config.yaml
n_layer: 14
d_model: 160
n_experts: 64
experts_per_token: 2
d_expert: 144
d_shared_expert: 0
activation: "reglu"
moe_layers: [1, 2, 3, 4, 5, 6, 7, 8, 9, 10, 11, 12, 13]
router_score: "softmax"
normalize_top_k: false
routed_scale: 10.8
balance_loss: 0.000181
balance_bias: true
init_std_router: 0.00624
lr_router: 0.000531
vocab_size: 2048
norm: "rmsnorm"
norm_eps: 1e-06
tie_embeddings: false
optimizer: "muon"
lr: 0.00586
beta1: 0.95
batch_tokens: [32768, 65536, 131072]
seq_len: 1024
train_tokens: 342400000
steps: 5061
dataset: "wikipedia_en"
Below are experts of layer 8 (counted from 0) of a mixture-of-experts language model. Rows are named router (the router's row for the expert) and show model dimensions 0-159. Each number is 128 + 32 x the weight over its row's rms, rounded and kept within 0 to 255.
After each expert's rows: "gets" lists some tokens that make up at least twice as much of what it gets as of all text. This comes from a sample of Wikipedia text that the model never trained on. Tokens count by the router's weight.

# expert 41
router [126 118 121 128 114 131 151 191  92 108 127 152 149  95 126  76  90 142 187  80 150 170 112 109 159  94 103 103 143 164 159 128 115 153 149 108 126  95 164 109 129 110  92 136  99 135 164 155 103 136 158 109 134 106 122 170 122 168 100 201 156  94 181  97 106 153 168 181 128 109 198 124 140 107 152  53 140  88 198 101 122 123  81 132 174  85  90 110 122 141 124  94 108 152 106 125 121 139 114 151 172 155 157 188  83 135 145 163  71 155 173  94 154 147  93 104  76 174 156  39 138 142 174 101 155 104 124 119 102 122 168  93  97  74 106 140 133 146  99 148 136 143 171 138 187 113 134 160 142 128 101 141 158 185 187 154 101  60 167  94]
gets: " of", " the", " and", ",", ":", " |"

# expert 17
router [125  71 124 176 104 115  70 105 103 162 167 112 154 103 108 113 128 113 137  70 125 137  60 104  75  87 150 135  88 133 103  73 143 155  89 123 123 118 123 128  95 140 155 111  77 193  72 159 155 150  72 142 148  78 134 103 140 171  84 115 113 115 129 135  98 134  76 107 177  67 167 163 156 178  81 175 157 138 151 117 115 127  83 164 100  83  91  99 130 113 157  81  56 179  91 115  81 148 100 131 114  94 159 124 105 124  89 133 134 158 105 120 128 110 133 127 135 101 150 103 147  77 125  84 151  97 121 129 127  84  99 159 178 105 173 176 139 174 158 174 102 103 127 128 166 166 166 122 123 131 132 101 142 179 172 126 125 148  25 128]
gets: " |", "|", " |\n", ";", "-", ":"

# expert 11
router [172 101 169 144  84 113 120 122 186 146  68 142 140  96 133 102 134 171 142 115 100 148 124 208 154 113 183 134  75  78 100 144 131 133 163 178  81 155 129 138 176 148 163 176  49 124 107 140 129 177 104  79 112 135 148 159 108 160 133 129 126 161 178 136 165 103 170  74 151 105 165 127 156 192 140 107 141 103 146 127 196  79  76 146 104  90  93 136  96 112 158  97  61 159  49 139 138 139 113 173 101 144 146  98  95  98 132 140 107 163  92 185 175 109 102 185 164 112 116 170 122 122 107 134 115 117  91 157  93 110 117 123 111 136 133  81  89 133 116 120 162 124  85 140 133 161 127 135 153 172  84 128 147  72  95  69 135 118 148  88]
gets: "\n", "-", ")\n", " |\n", ";\n", ".\n"

# expert 62
router [149 162  96 144 114  85 140 174 158 156  96  78  98 154 108 120  82 162 218  98  99  90 110 106 100  96 100 129 169 136 198 109 117 141  78 146 137  94 135  76  85 143  96 132 145 138 163  69 151  99  89 136 178 135 105 123  85 134 125 123 145  92 119  73 162 104 154 105 106  77 130 146 142 113 110 123 114 157  67 170  94 147 138 122 150  91  97 136 102 158 114  99 107 147 157 123 163 178 178 121 199 183 158 137 121 167 117 130 102 106  90 186 105 145 174 179 172  90 102  93 116 169  62  95 172  66 160 158 102 135  96 130 150 115 127 108 104 163 151  82 122 123  91 110 113 153 137 175 164 195  87  97 126 150 154  80 115 110 106 115]
gets: ".", " ", "8", "9", "0", "′"

# expert 36
router [139 171 173  91 147 127  86 124 177 117 169 147 112 148 137 155 128 185  93 120 114 160 142 142 146 136 191 137 110  77  69 158 100  89 150 111 148 147 165 118  68 125 139 162 157 124 112 111 113  50 117 153 111 114 161 107 191 179 190  96 168  58 153 121 100 124 113 158  87 127 145  85  78 115 115 104  72 132 163 179 155  85 157  67 125 144 169 141  96 176 132 157 117 126 112 138  93 112  74 138  58 129  76 110 133 140 139 153 140 129 145 173 145 169 164 158 105 130 131  83 102 145 121 106  93  95 110 132 170  91 136 149 110 165 168 130 178  96 123  67 147  85 112 138 121  80 196  56  93 101 125 132 156 141 164  95 153 138 134 164]
gets: " d", " r", " R", " D", " l", "l"

# expert 57
router [147  95 126 167 102 121 140 161  97 204 173 123 152 122  88  96 131 129  96  89 145  98 122 138 140  91 158  99 168 107 122 154 180 141 152 153 175  94 123 123 107 104 154 120  74 152 131 152 122 120 110 172 137  97 150 133 155 121 146 173 124 132 167 149 106 114  98 151 102 108 160 177 127 176 137 107 191 104 122 148 166 134 104 164  99 138 119 117 145 140 141  85 120 111  91 122 119 132 135  97 109 195 153 132 145 186  96 140  88 143 175  71 197 184 143  93 157 192 168  32 125 144 162 120 143 129  94  73 102 120 183  69  87  82 189 169 125 182 174 169 168 104 125 121 162 197 118 154 117  79 179 128 135 174 126 172 130 108 126 111]
gets: ",", " and", ":", " of", " |", " –"

# expert 12
router [ 89 134 174 144 154 144  77 107 155 140 127 120 117 105 111 109  89 118 119  77 110 138 147 133 150 185 165 155 164 134 137 104 142 103 110 138  88  85  92 115 166  57 146 138 165 143 119 177 127 188 179 120 102  86 161 164 120 112 154  76 201 152 119 165  80 148  93 112  93  88 183 184 126 160  98 149 114 130 159  90 102 113  80  93  85 117 112 184 152 142 157  98 183 146 123 159  98 149 177 161 133 139 166  79 141 164 134 160  69 136 131 102 140  99  87 121 172 173 168 134 153  82 150  94 160 160 140  79 171 130 144  99 108  93 175 120 137 121 141 175 142 184 126 155 136  92  79 174 155 128 126 169 147 110 135 194 125 167  85 190]
gets: " (", " \"", ".\n\n", "==", "\n\n", "==="

# expert 26
router [146 107 161 137  96 122 115 163 139 144 175 133 119 109 138 122 100 162 181  61 127 161  95 114 120 151 198 203 131 109 139  96 142 128 137 130 143 149 125 113 162 106 166 104 101 156 131  99 139  94 126  97 142  77 136 119  68 103  99  89 144 110 138 123 142 110 115  71 128  77 165 154 140 148 159  69 145  63  75 114 173 114  38 158 106  68  48 171  97 143 102  93  91 156 110 122 137  99 118 186 104 148 137 153  74  90 124 143  78 156 111 178 128 118 115 180 166 184 119 149 110 114  75 100  71 111  92 181 114 128 124 171 139 139 121 110  98 125 171 169 126 115  88 109 163 141 134 100 115 199  88 147  77 104 125  77 134 136 124  97]
gets: "-", " |", "\n", "|", ";", ":"